Experts of a small language model.
Size: 11 layers, width 192, 64.1M parameters.
Below are experts of layer 3 (counted from 0) of a mixture-of-experts language model. Rows are named router (the router's row for the expert), up (a neuron's input weights, with its number) and show model dimensions 0-191. Each number is 128 + 32 x the weight over its row's rms, rounded and kept within 0 to 255. Numbers have three digits each.
Before each expert's rows: "gets" lists some tokens that make up at least twice as much of what it gets as of all text. This comes from a sample of Wikipedia text that the model never trained on. Tokens count by the router's weight.

# expert 9
gets: ".", "\n", ").", ".\"", "\".", " The"
router:080158118184106147168080079175149156110163123094098099138071142104131170099104123145079157146143149191120108145197137143080141152169152150115058160160119140105091106129105110110187074166103109159139188164089107088171125140088169060139134182144154070114159161110116145137155095137121121185158078078132082130136199123109133169161160096117110127138116053059115142084171107122147170122079153153178137144144080172158155150147077105123139135121156174151128104176132094124090113140175177110111107103140100117103136096142065075102133072125155176158168151136142104126135153140102087148
up6:167131146139155133154145181149185194158111140082164195116085199101114125127085093128084137118108191096137138149139065131106147118165170114133117154075115144129145152098093103150152122105090115113135116131140147113152135136067124207125090154144123146084174143129082100090175056093116087166147171111110087206106143081081141122129119101169142091155127161116111156169098190104148188177127115132117098144134180125104140127175172169145124107083191106080149155101140129209141122177132186096130083112138136098154073118095194165130155161164091087123135145128119122174077118144133121090
up7:105179112126054097125157117182131107094201056187132154106137106143130107089104085103146130099065100167151126078086186091131109128108130119188135098119127111144085086127134133145125144161120117136113100100158068080111107129101130139167164143140100139119073167148170143122206161053144131129128154148098131107070143118158099118098107128181156134116147098101144087078124115167131131176114094100070137142110168158143104082156137110163101127128140136131166181056122135190100108136124120118157092131085112137043099125094113074049048136124117126112152144159134107196135106120058101093
up8:131083078175141162130106097103109130126092131094106118182104155138101127080138121162088061130100137069204154164094135172154148164153087120162107121109124127111085142151141134154135085174106167134120143097151106176154081117178156109133086145127133101151132121146090122150100196165140145168071140125181087140099094164142172087078179107159038142103116130169100165162177149074122163128148105149106113100104114173127080115165192120074146088183120169099070063164145168135109144136105119070139113157108186124140180155106067124174117134106096126110073131161092134089136089140082155108
up9:130125166153105103149032159083158080111164058145153148091162126126128120067101141095119153122074165148161197121114125180141097040140133115137142193121177131196118117142139122148130160086206150141179148122090154168081086067162090149166132169103140141160145149124122117120176178085143105122111136140147102156107112134199154132120137141114093149154117115134100115089124113132062094192103119113099165111134102099133202148132140106102103088162193113096122144098115145178087125158117113123121151038151149130076121135114087119135154083139167131149091090117103143052132117176102151135
up10:132117082129166166177151047126131099115151147089122161159131120133120090120166167083106045110143114175194139108133143096168108188110124116214118177125089155128145175153130098159121138107153168123072126138107132160126139154107111173109102110116080118137127201101169134144073148143140126117114145123136112192121134142131117152167187185147119111176096112166067166065070107135116137070123095121159120157087138160140114146121128064141097139186128074131118129147114100074079128120170183126140142161119057149138095175168174150037122136130177091104159074184128157138143114109112108137
up11:144098119107144162128120119083129114149147107122159132135132104126114119162103160086127101089083129071121146147144106135188138164116062143096164086158145133206169106072173159142208174136081134166163138087081170103117126110161120102131161074099117145157156158118072097114154111160101146124121156123135087105131155145133115117078191189165092116042142111150111169179116109123197182096116113160240150178097073148157131155130084067157110119129121089119092137145145137195130167070164154122115111115175156112110126157127118130161125150102120129136139111124122110113127095210181177098
up12:130168081152122141082121091072164128080141124169125053128081127136038163168122097154112135141120139159101161105198118141135180186067064156154149173120120107149117163122143154142156118122120129081129080134138133093158108154112187140071093063085088169115054156146170124115105146150067064079162113091141164138111076107065183141137184168125123149111170132102104086111150142091137128075091112121138130142154154092102169101138160144119170207112131150097148107139128159077115106135088136080154143099116090113118096126123066122115075102160135141073140084153096100109129120150150123156
up13:173169069100168097105105167111168161217165165146106112111167124165127097125128153103132146129141132180106109115117168176155184117159141162128148139050149116156152141131094157115098143120172143116071116138173116123173194141093147080145138074103139141164186131088108100140137089100077144169121169073116147178129124132118099143083149144164114133197127089156145121173155105120156140124148131169085162090107070121078150120117136098110123104065187150133116158108088115139190083166123120135109131167129167142077191138129100162156094087115116085116171126095065166152187212179122125121
up14:140097151117199165161105129101145038097139097089178064143126040078153163148105112062174094067148158142118129087150166131169145146142140119131121132108111120158127156103069113116101144123184108100121109147085138164093212141152147115182123081097130138173132115076094184168101140097138079079173089126126167134142125135132152094220154126104129113123135102139135143096155120152163121118190096105118132024171101149141140124124156160125112160173133088154180122084114048122077164118085157118138136130141172098141157128142163129149165110131089109145104124118191106152143169118138121132
up15:125134133152147104163094102180076067120067163139133067088147147073112113099127108128103137151142098148122131151156076105164132045120111128130125085100072101099115080113135125153075034102104088145182161114131104116112170137145124152094144140120180098126131092166110114157131155142149111110143190167178185065167143143122067126119141132128124185123091119183162131118150141142084129100134142107170105098115136149100136140168093107129157105083105120106127172108153114181134119083134166101139154135166136085094114177093188033066151088119097122135074165099087110128118090085082184065
up16:100123164189127201120097174127125145152089097094142111156138105147099095152138113130163166095124141172224137153139153159147122157159178163130188094118123135120122148167132143151075148149151125138129150182106074060120174114182105137136142171094167088084105142143165109081167103155133074071128101098088096114157092097098150140111079094080151100097116143113164110104111132199120080117155085173185107091132169159170149104118178126166105107177104151157134159047117146157144098150219093143156111076106115141100120069151176154078112091099152135101086156112122152134133138162168119129

# expert 17
gets: "\n", " \"", "==", "===", "=", " '"
router:103145109121112137131145131102090130140085090145107190087108177091144129062098134113090086119166167152137127185088150150115156171115153163121140068062078138160082104174078160056132086115108086170136165184115073106165034137116145134109134135128170098134134178121129164136111130106166134092155071090136094070147148156150134176112118093126164104095097087158152101089142159106166176129177156144104149136121153060138068194109098138118110142156056111095110131095110140142069111146151151116177121091154137093191157064090136087157138118151137101107138129085127086155083158143115144116
up11:133149140146139097192072157136155129057118165196140087156104127141158067180153155141127194102086149149131149157169185185089110109119107084139121111190145099152107115188115102146204120100067095129097124154076133106138148206088172154128114128153090091142115172148163111131132149144153157125113119133179122139121115105139081101154113166124139144104105046182103157137045116160104132062119133087139087172116178106099130140099100124112118092181067139106186141127178176111170130069148187116149142092131133161097109108122143163144125169118158100117118149165137099085091094144107110154
up12:131123111085090140118152145083123105087116166131120136114176170158136110100044132140141186078112138129172144128178051170145136169107123163092108067176059113135134164072150130102119100097178157166126113142152105165109115154173125145140071170113149069131114153129088112112151128122095093163118090103094088148140126144158082135079144186104122130105106067081190128156175180136124085146134123123156150147116117069141121106187124169090129145155175179128160161154162115164164113146089094120164166123097212155083058089169139135130103160134084097153154072095116148136147155114177176099
up13:115132151099161132129087097078089126095109118101141125190137133178134100174156092171161074116082086134187150145104143100077192123106134115178147114171133106170089130121132114178138180071118120078166103117156042138113066111125103159075127107118093110144124113089085133184103131136129158080107106118186129148159116108145132193120147074151080124105089156119134093126117110128115084152082111119166117100102124137110194151148132107059100156099080128145154140158106173133047189132141187104192111163150101140152159160111109164097150174102120139122173126148115096069088221133122149130
up14:102165097128073144122165158152128089109153089170119129166113158118132159092124108112131103108132196135108102154143147097142117146160123147134207153092169165063101203102163143147118096176167137200128111131157153181121129169095125145121153134086131149162150171127125149103101145097048100140066138138093083087147134059153132133138178077147171110162048157126085108178141196095178186159091078094154113103075125129109124121135101116098173147070094142023092076115107118133080114168124084140127163125107116160105125122137149154138118138143136135146153145202146113154140131186133111129
up15:144121154081170047138109072152133129107099135134150147094164208172199071121086143125095131173099170115127147066093121097138146127153127122175119099115169109077144155138101155097123162124123090204084159138149124150086110135133166124131158129164129159157083190125123181106140171108093158094155145116079132141061138065080145164097148074118117104155156182100070183152147151125167073136115209089166117147138110144080153093111139146059133120115131139168116133142091153135171143152116112107150155091116109113152127180131131085153101129106124150136138150120174060127153053154088093181
up16:058107074104147093039120090144093113104144109140169076159080112147145115134134154148149131112116130116134068135123167153117073143178108143148116164101079063112150143164138096129188079076154111102153075162039119129097127123102193187112138124135087094175133153112156116174160157125147150121099121086156143139150134101155144126082090138176094117166108117167150044189118128112103164191177153123130154156107154166119115105163122037122183108161184089154130064129132151103112078100122162092128112096133104133142135146142082103143157127147164104138077104125127107118079091167118176101
up17:126165146131163137072137082131188123111135145160114161160112115113090147157202169122101153117143082142118140142161101098108129121103082140126125175083158098099112131114087198108165095077099083142125153138109148116091146159140093173180116118116191152092139031126138091094178148106130086109166138160084108070122111120085209114109141158144159134191095156112091118137164135171096177117207172150139150037113051084135176132133123111118163121113067129172169113073132159154113097057112142112165111142127109147170168077108118144161160086110098086146151114130137102132102128112117142143
up18:042143117132147145153175181133175066072129092158151084114111085149104157136096047105123134192167144124122058141152115129143108100115134154152109179118124150109103170119129140125138167148157077100100184156147126068125201131143104137116107126202126139085129114100141122118113114131052134075109189143133121162158170144134123112137130083134119151131101040154100132124181130135165133078114104152127098156122130099113131134136201145193160106179109182103087120136199126140111138114120141144109103067163130213125178154120158113136162124121087160069162179143076101097170132093152112140
up19:108158162140142139175056128178128111161157096088106164191083131135099095094171118110114079132143106099163089146126092146154075115124118134145140096188148116106192173122057120145115129094149093145162177148140110123125089130160125136115131107084139141088158128062110159125124138101115100131123131151099107089209134134182129085061155171101100124048173100109124142119072065137185167096103143123061160181151115117149048128126139172092119078157106181146101068131122126139141095143136160117125141164109097129078141167159120191152100136163061153162143158087159066109089122124135160121
up20:069126086123116137043098158142097106158172136139072167133148062128114107075106107106112162135165098143148170112137152162130091139077110109083089114128062122156118107086109133157116166127111127188131161062128122083093145093126122094106101184111159103156140163135147089099093083101086071140135183148110158163086107171082127050105162105116110105163151121130172103129158110172168136097076152103115112107127150181140156171077131057142141119085106064068123143140136096081103184094111155151135110112173128153179146154134122099110062123075086105127102178134134094086121073111085128156
up21:144094104094117071140075138069128092161066074114200184122184222126076099102126119164159122103127112177172178139135136170089132091118104116137127135119145156145117100163133175109110109107084112121134118162116123218136176114119123149087095150102114185142114129094189127096088096154119098086122128112127107133147117099167141094142161122108150163157081163153141088120099142206142189099112148163147081082171099092171117099081162177176087135108108189160140146131096144150126160095033119140113142119130121133094117173155161088133131158119156108118146104122156143162144145193080169160

# expert 25
gets: "–", "°", " 0", "-", "/", ":"
router:089163110210114158150144149167146084105129123087087098109126096083091095063117115050118116100139167164085081132111143133135098120133169137115120074130170117165162180145130135083157105159084115116120145110111115115115127076076150088148130108184143110169179184152094174123095109155107144121103159078098198169122177078117109068117090099141147090078119088158171163154102148180189108132113108162131120145146129075148121137097153084091179072174099123144098102129161113101185123135117136112098183109144173192079182130141070087117139075100101111089133136159160139121118124165092174125
up28:123135132071134100107141163158113161087136119169179145136096075126155129111093174113063106122144128165078090125098122114123141137198121113148137118181117195122082119153128154111154158118125203110143095120173130147157130161198170085099167109097124097160044130103056054144144158164120140182077160167092161099098150123125163096122128174169162195141114149200151150109110123135118140104182163107111100162113103122146079086141188125130124146159101164084120106100148102122202089159119141144161143075112137109112134056093133138115123139089112115129199150150138132100167109208161139137
up29:117112097115116117110150151160092109094101112116120135100097148140132158097156082201102115152162100189110200057126110126117114105098100178083144171132104143124109109102115118131155074133146162111115089087069140151145186154139115097159112071122165101107121141105079093143124153104113201086074120152154098090116082058149162047155055091163117108113151137131114140107131119167152119166124102120112159147081091083155159136157170055166162101151142093061181112107108109130137108097072131103178146170085177064107162174132120116112148132142177114135157171091126130134151061154194136123
up30:150129076063129139097166085150087145122088139121156166116144200107127104088177125075114090133113153049151087102126136163099158150156104149097117153139116150093192150110154112144231136152105149181140122135126159120115168154112118148145132163171079130106155123114135132142159145125191134131098174086162185109144064121124106066165122131108108187109105131150093090098091221105144119167190144112144127153135145100132161167129130115178143128108087081112119168134071154153120070109089155118105205155105111096100146107126096130139145111162119239159154142157089106117105139171161154094
up31:189126161128100109083109108104164114194132135088096097143138057095118132141145179077097157153104114150095090153189148179143108190090079122103121137144136173099120142144128086099127146114148150127220160141123166118105191179109178154134199156182156063126105155125044122128134105114093126103093146154153052122091116163096149123126163116135110071126084193145119123120144134117135125080182158166061114149126088171096108075127122110141083105101127125157179127089146088179116146159077103137126109106142105165130131172168174133158056154129106130147141089091079132136090116147148095117
up32:111102200141158103173124107128152112161158164185128139131215144177135159136158132163124082115181117132115111087149130131104163116125138109122097090124119124121100118106151080133140171156137077116125088130166082133045181171138062105123166141113154096162103091060108109132156140102112059102139095154094093156116109139157109109116113130076089136076151134071137125195093117106162164124102126170137128107127155072214156179105106127124124076167160092136156144161071181129154113166186156086101167131142135165084136142144118128166089107114153155086084158136135157131177155158068052176
up33:103163140145165055146060172112079146115181080197120128160139104132067128143163142090132094091152137156123151102182178143131146110103151120161078096190145163178161147133101101142090155082178167121132135144081179119119122099107131134129126146093126114147130122134116149210123170144146166081105146122135066131099155141124118152090128171131086153140127194108196213121154129147101107117108136157178121138139074122123160165175136170111105074114153162145102142211100187092144158094153170124157111143118148150158171144097176140102055136150155153149195091159094130095152136099133085160
up34:130133136135102113112126102142161064110143132175139139161056141131145122147155119078128157036075118147129105134126199168165100109164097137127084132103157139128077184125125172158184126087131142085078114094182072144083162116121140089128132122052081118145122082140135113119104189138137166155094081174116114142131109129166117143138112139152117109129114181110182134145164142098152092133058122110120117132095113146167155096151125148133147118134205131071121118171115089116142092091163144158099089094089132085149108149121081160214133129149073142108094180130141159026171111146107073191
up35:087105132148178104131111138087182133076091174143168161173109117139138133153137056136098132130136108125163089159111138185116190157084097184129159080131141076076115175143114140083136125084092119154084153079118169164109158163115036124125105101120149079136119148124126131136073142108087104125156150085153073166097180180132190038139101183162128141110163142139123111157098163101102147124151125177138105161054094138127139126195145144111167079065168082067088101102099093127147190106121125110165120104119152082164164102149133099127127115141127162153116104098147131108117125124116084190
up36:135155157167107080078113158113172155090106077150126157092177154116124157080184120098145073128164118076187112165117128130180137099157128091140162200048054147048129126181155115073183147078129129159167145153148109099128150155070110132153129125136130100124122131102148123123104141094159203085109122135138159083177105115077149103107094084115131112091069076160072157119158133135155096128117141153116183108114154128152135185126161131186104165158108065150124127130125058106148138130143168148106176161148090085090102064106161121092094106125147140139092147098130134157123121076170162115
up37:084091160122101147117146084189150116192163168148116096111105180162078079151153079131119095186160061158086105180119147141155143136151121108090137180125083095121100130162120128080167152162120159134091136084102129144151136136126135147143111098152111135156165143098133125161145192116155189061165167144087121136109193149163098167140099137118135131122200140118121138152198089187128100140081096137124080091119139149128150147087123174110187084137169164144132155084101201141130133166064165146133088110075161138163132131102094178114193170144138082077163195135138149170137168119142114108
up38:195119208108113081120152135202116080154038119155113111111105117099122074127109134132109181168123152187089111146152097154135159127162129139149063128077098129073101078173113100117062089113106186115155142146135094108157166178111103160089066098149120104156171142166132103137151088115116134124167177109103163115169088161137106105082107135068136166105117154153182113161098132127150113093128083144096116101114137132148127111151131089146155110149104176154111138128119112098131121110109132117153080134162168151139043118144139144140153096059142132019166134112176146095156121051121153083

# expert 8
gets: ",", "),", "\"", "\",", ")", " –"
router:099180131141117188090114084151173117146173139099092098101071128063132115079104138097133148134114142117087093114072179105138136153110125104089103114109151091157100126106181142168129107169097124151112155116149109151126170170102178107184126157124158142164086128110086088099070052147125168138140145086083152142027126119087084160102087106134091137152126131108093180116153064182092164127141187113154083122153125082129169119089119121124120130135093103153171050136139154102088159099137128106137065159098162115090116063108110090099123130090134142146130104069118136065154095208098104133
up6:176119120046127169059133093133141114157188084155160122118075126107165130124093118128119100136137192145159137146108101186126099147164142062179134135135149128119107121165172191118142087166106121099161111085163172134112116129143154083124085100157105124177108134203112115154116185146112125169209184148138140128137136080138119142121103121130080204166107085101149151155135098144113131093068072138114104095137128152107106068137122147188184152138089211141093165118130102145130173125193138199164113144181062154169143129142163121170126138095140077148152123113107134150130141111101091175
up7:095127111158126126209107136171092100152068146099092108120113090142129137138162129103115141080076105177110099116101097101103092085154096100120140083134126127202106127063091128179130090120204098091113148120104112130105094164192155089153118169125122200172137070120077139098143157101132051163115152115060156106101159126128142150089098140138086107090108099153145172153088111111169117143145193101112206102093138078139099105157133098178117147115062161141116154128087107147170122107122117130148122112146138103213095161122138177089196117119127183118147100116072099099107112157100146170
up8:128100124099146091155122179109086142126072136134180152126135168129133135164179135168133102080192187197127110082129199117048092090164109136095162153140164162143133150137114192138191166112084087104153132107144078132092173108102066099110129157091140097100161162125144205073083095127112150178148080123157157116115115164149120075117158135142149141158156159125156122128134089176155131125099174085119148083190089123149093225126123120155168107121151148086181141103159092146157105086089088175103131139114127147157087131081149124176150132109083116131102124139134143101137097147129169066
up9:150083163161147154136151143146162138120162120131101087060157145087157182151096160123091138092176068111100104066104116077092168179096096114011153131115136092095122185149123136130150134176076142115177173134119137114087103135142092073086171072124110156123141142177125081105148111149110114146071129107172071090129145131150153028158127154133175144135120134087166134109110115132078103111145103160109155169117110091088152166053096151108155164159161098146120129091189159113163162119126196103165184140132086120165103119114161129127140114142126138158159138170113131129143110126109090194
up10:128090115100117111113159149136109138109164118135105107072111152149166106106106151195147115135071118101124127191116087122150152112181129059135124129135066132145120162172206146158152143088090132162111106121157197177102135119098187116147076170117102168192133085095101125130094136077191114106113120110135102123101143156152139094160119141138165147095050122169121138091136111164212160169123102147083168099121087113139131147133094108137162090137155159129116100124144148136124099128215127096140150045170126058068177089118147059153150144090145071170143084090139111166118114083091152133
up11:177084134060096143096145100147145110134128089139145133164084090151137176054176179120092084100078125097075144079142158115161139114134127096171122092118108095166151120101125076115078113116112198122157154128166107137175113092132100124083136093174143167085161083150090117125127127186078241127132109211145086141122069132149137116107137097122119181160131142131122122105108118100095119054126159155104122151133119098156148121126108125147137091149111179144143170123135146169126136150168108172081148130162119078132066080145134076066161104156104076119132191130088126070085124175087146149
up12:146036136144121213129088077105147130111082193185120115124136071049085126118138127153092170111076169119105146155131080113083157115167104122199125124152132134090167124103114071109097118140158155174134127091116159113168115108158134136107145098134107124130136099062082101105078157120117133097111149123079139116116164133156208170155140078156170101146164097114129129077191108126161173071123145155105151153123130135094079131162050144104112100116175194172102136133114147131148108114119086153044097168120105099116110200132107139118109107113150105136108060101087100100128147128084141110
up13:152107108153138133136102138147097163105117147123164112089131161179173100095130105134120095149165115082158109073113150133152080074127120131092116142155166105134099125142081102151134098096142171102162124120153126145055061075179075140068143123127097130123109137086159144114120155131122146113112055148083092146113088171147113048111127024130138191042080130127093170142096168122096122073095139114161069127158145134201040111165142128105156134142115090123121070182162153127114135152111141199101124168153134042115091140158127123087152109158115145071100088103117119116109133134128119133
up14:138114076174101157101084146190118142132112157201114053087186111137135132093131139102089069119124109123096140114161075120156123123077145165063172139137101205106158158133128092117138096083104138147140167104091139147116163182106108105097148118099102128102172188087117114132125063154112160138078179144115124093089171129143118186145143072151150137148151099071143106133153157110073175181085178103127128079151162114129152153121092071154068111123054099151146102141129128104104081109148187142121155105108113149149135123125107128037152135144085140122103149186093172099074163142161127155
up15:173104124167135140064133154157124121126146101109152153067098135118199150137146123116168115123080130072103092162179111102172174086130099103062166173190143152136170131172122123172149108130143138150167100122203075145143141121063083102156141126182151180135086117134111117130162144080135076127122122094130155091087110185134133083129072081149074142075118119130147178103136119141124147128122150049079161126103138106159123119127139064115160144198071163048136125111155146152135046179103152184098115169129168165156135079106117121159129164121134163104134101066127149154130161121130129108
up16:117137133049157162113142164121134112123173181172102070161108132130164120110139133109151155086177121152147109103173121143054108150171131063175182144121170150140093141151088177156218145173101119060088144082115154153157132096091207095199113119118109156122096177112149146148105088160127126121185139146140126162117154109123109111112189089149130084079163128069121143139123126127172132155191109134124193136122114134105132102159107166114125112153160123183108152107126124136153125121109131124184146063134167184168150167099184093119057124106139087101127096110139072090103172107140074101

# expert 26
gets: " and", " as", " or", " which", " but", " who"
router:104155167175174129144176127092153135132116082098125175097082148148168106148097101129105092156180133156150108104099121111116145192088178111099108120167142154135182149132178170147161094103087144098157143154088167148131095136169165092162057105122082162171141107087147195137101082151106107156152119135077137096108163138138152092145120148139169127147070126118083140151178219172105067116103120181067107064086204129141165113116105147134126095179128094115139108145134192191134080108145083100177128098115087098121112139090154146130133048095170169125138142133136104081147120115133149090
up21:139196153166127145030160082140176118103121120113108180175116150096139086119129120175102152100151144134126134116167140101109103199161136122213093111148135121038120140068109167154174130132162103133089150128146163102103108161141089179130158136129154126087076138175122235094161102166151110149152123157122097150124150106163126156081145121114119099109156130135195116114099161139134147184122116076153152138088147098157138128137116048114069081092108160083119118079166121164132094128166166098106157170098121107127137101164145145154114110141177154093126088110106114131068041090157111133
up22:196130150189131161154121138113092118105055136125135097137133133130123153183115040148117137138135108233118158087128132103089114154072084161191111133113096121096139112143140150111143156100076166145130142136112164081132067142203066111146159164121177125175185070169156149107114137135102128155081164158138117140148157176150097098157080177140114107142140148207141145138147112120183136123109102125098121122131173115181143151152064143123139141187176124131128139193177095127132107119083095137126138088175104164071152145164193088112176152132133161118145103138157146092182176114157106146
up23:136103112162097123156158092141129121085123070156148131086103133088147129157151123109046145149091113120117136168129212136064133104160145135154091134083181104152099144155091153146140101131115114169105109097136171128129108130138164112078118083090077149150055157098117195185144069162166182131099175120107116093076120128139082108082074125074087148136085170154080152110129105166090129107142133159116144113130166149060110226168158080171127147105141167111091166151137061109114152143147165136075114136152179144106104143157086101058167120125114165123095156111141119130155129079108178101
up24:139120117151119121124166188087052100134099142163103146128140106086133155059101160129117121181106187118108125150074118147199135156105117123110084102086140117156153139115141142167126157178111093083106097114176081137143143132150122159097152107171120131045140065145170157140090144196161125083099192099085142090075177094119127084127151115129174113087135102126104137116094115110117129164104072106126127098128121129112120074136113127092148111088078131137188116152131100171110156051149181156147095211161091120145138152134120057109126132161100083140185133132119195164110126175085198094
up25:100096135134159106154085157139161117154163134184173106072100074047135105127134152124154092146152189146107104109132056096124036048107113123126113133162144086113158127132113177117175083079113141127163117141076140122192123118111194125113157144139180128113059119169096108101129129202095121172145083151143161131109172123105113152170104106067110124108105138126127122093133149081131080186113140127123162112080128183124046148115187156063100111117089088123076119089120103180132130128156105151166196176150134132181105131156133094152158115098142092146114150127114091098160132111104146155
up26:173159138135135123146185154088152120125117134139113155171172145087120129172114131125172153170109139125175128120109155158110144090121162055160071128129199154097103109124161116136128108155192099144093108104095144140113083167136161136083146121111164119086163060106137152163117139096076149177116146117117122193132129177086108145192145158105113063150093059154098113148049115125150082140159096124117108085140103112115116087128169098181119114097107126199105191103156144147096159123156158120126142162187133156149115112114149067233140145096165117134108164111147160164143194096194089175
up27:136138143100109137102130111095042165084088159082174097123134122165120174158109110145047100110158156135110055124110139139110074075150108116167114115168114098112081134100105137062052145065126155067088148132147100101132138067138115067151118116123155122153163161072170141100105054126171112160104076112075140098106132093047105091172132109075123153172128136162169101126087092143155101173090141134119130080117139155115147128171128102088127169114172114096062156132120193154122119111080113141079111090121144074113129093120122113118153124153112145106157109130190116133090119103181165098
up28:157140131139112027157160150197099118131170183155142167170073161076129181148123123111152105182157089084118093112114132121080189075148154147107137132133130122121097115136123103075139121138091102128123159114173150112129175072120072093096074111197093080108159109152158155154132117089130080168133129122057171121083133071126095136134117161086075099160123117131060115118171091143178127154080131105135187121095124163141154066140210176143180116129104156108131102109102108163133161116090108125155119045113137149143124152162159156146102132107077145160113162141183114124081124090124144110
up29:082061164146171119098100116102150083111146121142089113138129180158113105186138130128128117074157129113126172146148097141149175120122160116135125106169149122143134103143132126125158198152118071180126101111108057108109201106160116109097097186106211165163089164116092141104142123144163091220124140133113054108122166180138140105143120106106106119175172111132166111114147100180137087085096173135154120096155119132125081135177128139160158121132144129139055128105092114087161170069172140151142123042202131160158129094132128122064099158112113111137066118136102125153122075097124073184
up30:098087089097053117132158141123128124152163160154130173172126114103177151157178148080075164180183186132074101146122193110144158142128120137137100131090154171133129100135148139164200123158076137098129127097149167148130211087101152132104120123102126078186160100176166117126118115084077104094139110093137150135129126165139147143193132150172186125100138123087132136173159110164127138169186102132150123141128161104103152093108094101139142164129164106098075171130090121116219082155078156134150101185114164140163092167098147146100114116110063109085117091195176111136167085139146088158
up31:134101139108143143118101099133084165159106138124181110102153112138094150172130124144133130125116163157129150107129132131148141181128066162176125054185165168173155100044122126105125200079157195085180165078100126123147103109164089154138080122151180208120147121151118140134142132094161151163094152120156128104101187107122070118110164101185108114111108088134126161133109145188147131115088160143117154127124063127049150150182166143104112152115148183137096142112135107089116131134146208124135093195152113111093076120139165183154102127059194142144072131139113104141172157140137108183

# expert 16
gets: ")", " |", ":", ";", "\"", " –"
router:137142121154140160169187108160142136121170128091146205125090099107134120112120108169145075123130151092087169126133143116115110166164146084081138126158172137119165155145110131155108123135122095053150111117184081102099101134148147133132117170107126170176074107089102146173121099165092141094183109164154183090159137094097087126099071105137152144120068159141115178084076051126162192075129172127109101131135133156110177161148106198123149156130087108089145160126082135106123142170129179050173100131188112108099078083109141079126209122144140175103134106093119145056123102123103159113
up6:124195174126166138161144121116113102133116110093087150064145166159168184127147084060140119144145140129149104105089106123161139118162140138054128196106119153164107173114102141103119203111141190114174199125142128129127213168108129119083111109172151127140184153159148146073111126159166097146126133107052132115124118098153111111110155083093140099120087060137065139132107131171098162095086059198099109126098147106107154149156168102172172116093078116094133086134169083122060110129125141117168152129179119158157150158125134192205134139133169152111120143111163100136143158087139113136
up7:092131136147098112164153172128122111183133133135168175150084146136123093106163129124140167153155104167150158092109086092154067125167163130151140143101134086162090131165118109107086111107182073096139139147108096091123082122161132182141123138133137156157175119035140144091090099124072158158132136135085141133158155085109085120107097165053145112133144098136123126076165164091086147097138118150119144141156089139082105169121145135103096125137141230056067115064107102182169152053120070096159136152145067162138115143107046104157119151159109080150124154124126057088097138095097124126
up8:070123082104158149112078134098143128080101083144074157123139114057103189170130098141104143179133170168107134092118139131107082066094145098198151157147160147092091123159190157132108111145189072138131132113148154142105105148095122123081133148127146105141157153102128147121151108141185083132152115133100164113126128043107186136097205152099123123109128170105170106124105091168104121128185079101124144127073125104097192107101157094115137100121140135129097131154105166164143112131159148162123110091106206105085163137133054146153157053131132191121157063111147130065069080135162117147
up9:122145112163126082109108157075095118124095153130114127096124070142162121138194141106183104121147097172155139098077100105150123082118143185093195141146144155164104093078138130136107153120129162098116147122209140133116115092162142154166140147117099120124096159109074152134143091175139100077104140189151130116081161088120161121126151112202093150135142209089179097151123193157143024145088070077145109164157116115147141138176108145173198161142201114160134137147131146114077075094139111091171153139157162127147142158061139129076153069136098110106136108169109096081111104129122142140
up10:162158100131082118209100170087140200145091125109104146153221113165145163141091083145086117095093130246153191103137093141123127127132099169158129166118113121071133189105154165124122139102131118121128072074128171095106111137145121145079084169162133185185120154101112125122100131176100172119166141102150094135090173143170088094180093110121141113145120169169193175140090148129123150184160149204138111118171137112165181173141139151081105128146141104140202162132103123129123109097159154126124150132127138133108152077087088150136130159147143067168154130121096123087127147107123116107
up11:157125145129106166121104103145185151077081159106106134128164149129136148098073159125148110047113147203144161073131055169175127086130132056150119146096145147116159120197125142136111131113077143104101113158153088109087158149086114174135108146128128179173099157166133139070100139139107101195151154138100096106108148160224160134135138202140147147149192112148121139135153095124137127094090170140141127147147129199073123180145130163118107146186145166107177059117132126120163138165145084160087130162098087103085093122144098162144145140150115071101126164137100042099144129094137169110
up12:084117182153104130119129154096124176128099125139150069129124098150084128092156132183116149154136180114113166184114117090138158140148137134108118194076141115085184168137110120147165131149150155136174089091144153156125136116125131119108115107081172110119140095100103192166135168070124170146116189121162124108130135126107158173152097088165115091158053127113137116132098115193104077137046098157120138083135174118131086069076129131112112142175067120106069125117159093103147071132124092099120096219172094143096165127102068127144143116140142087121083071165148085132090115062067077150
up13:133086149109156113104169124199091085056138087122076119127123130095185107137130099091121134193111113148138094044141089130177127144099134095140062084167106101136109120150098130131121118166106119133130176169095166118132103130150114056079110109096142149148151039101071080130158166166131093071148130120151144123126122108133153088149133091106167125080147136090148090137192100125161104156176090121097086117138107173146146117077158149177139138139078114092075169133132138119164104095103066170124174088165102109080120125154145116074102105091080168176103103121115152180181080086157104099
up14:090132183079098131123162076131177132147155106105141134089044144160049112161192131142115121132123134118106173150114163026104044125090127158091131140128127137114143147111170123136156111127113180137160119183166140118121115128087129129179099104102093090160111142096197096126153181150138150088108186120154096145126116131144157159056146126114084113090154129093110172163109075087091161123154153133132167199124154178102098158164099147136087125086140120173205131140110151116115173124175168178128187081132082072138160128192143144095136129164102157117147089102149095117084133131119109154
up15:177198153164137102186139185060141185140162083116135108107091127087142102152139139111133138090124102106094044124118094146124167058101129076143090079146097089118119142146154092078145158132139089120129101095132200077158103142107123121173127159125086156162128147179152172197161149108134143157126096143160096147158132111064119110150131090154143192147114083134097149133123083103151132145141093143091130167125139206099091097113147155137173124122101143102112100123189103165105143131156173128167146105122161125041147079192129152095172098065070154116149127096159138179120175164106142123
up16:115140061184080148151173137090151163157124131080162138145134127149089118125081227188095105097084145119152146143140065079109136176157137135141140104102123127081140156118186169136085118120199178158121109113149137136204177108098143123136104087132175100084152123102150156101100128178161106123116109174142115134218163112112111110161148179146155192151119042134148122134141122150124193164115100116120109077135183127114138103157128160137112108078098125140118167126151129150126158103112108138130125100190150131120075114095168147143090141132091208203121152110104114141068162185135135167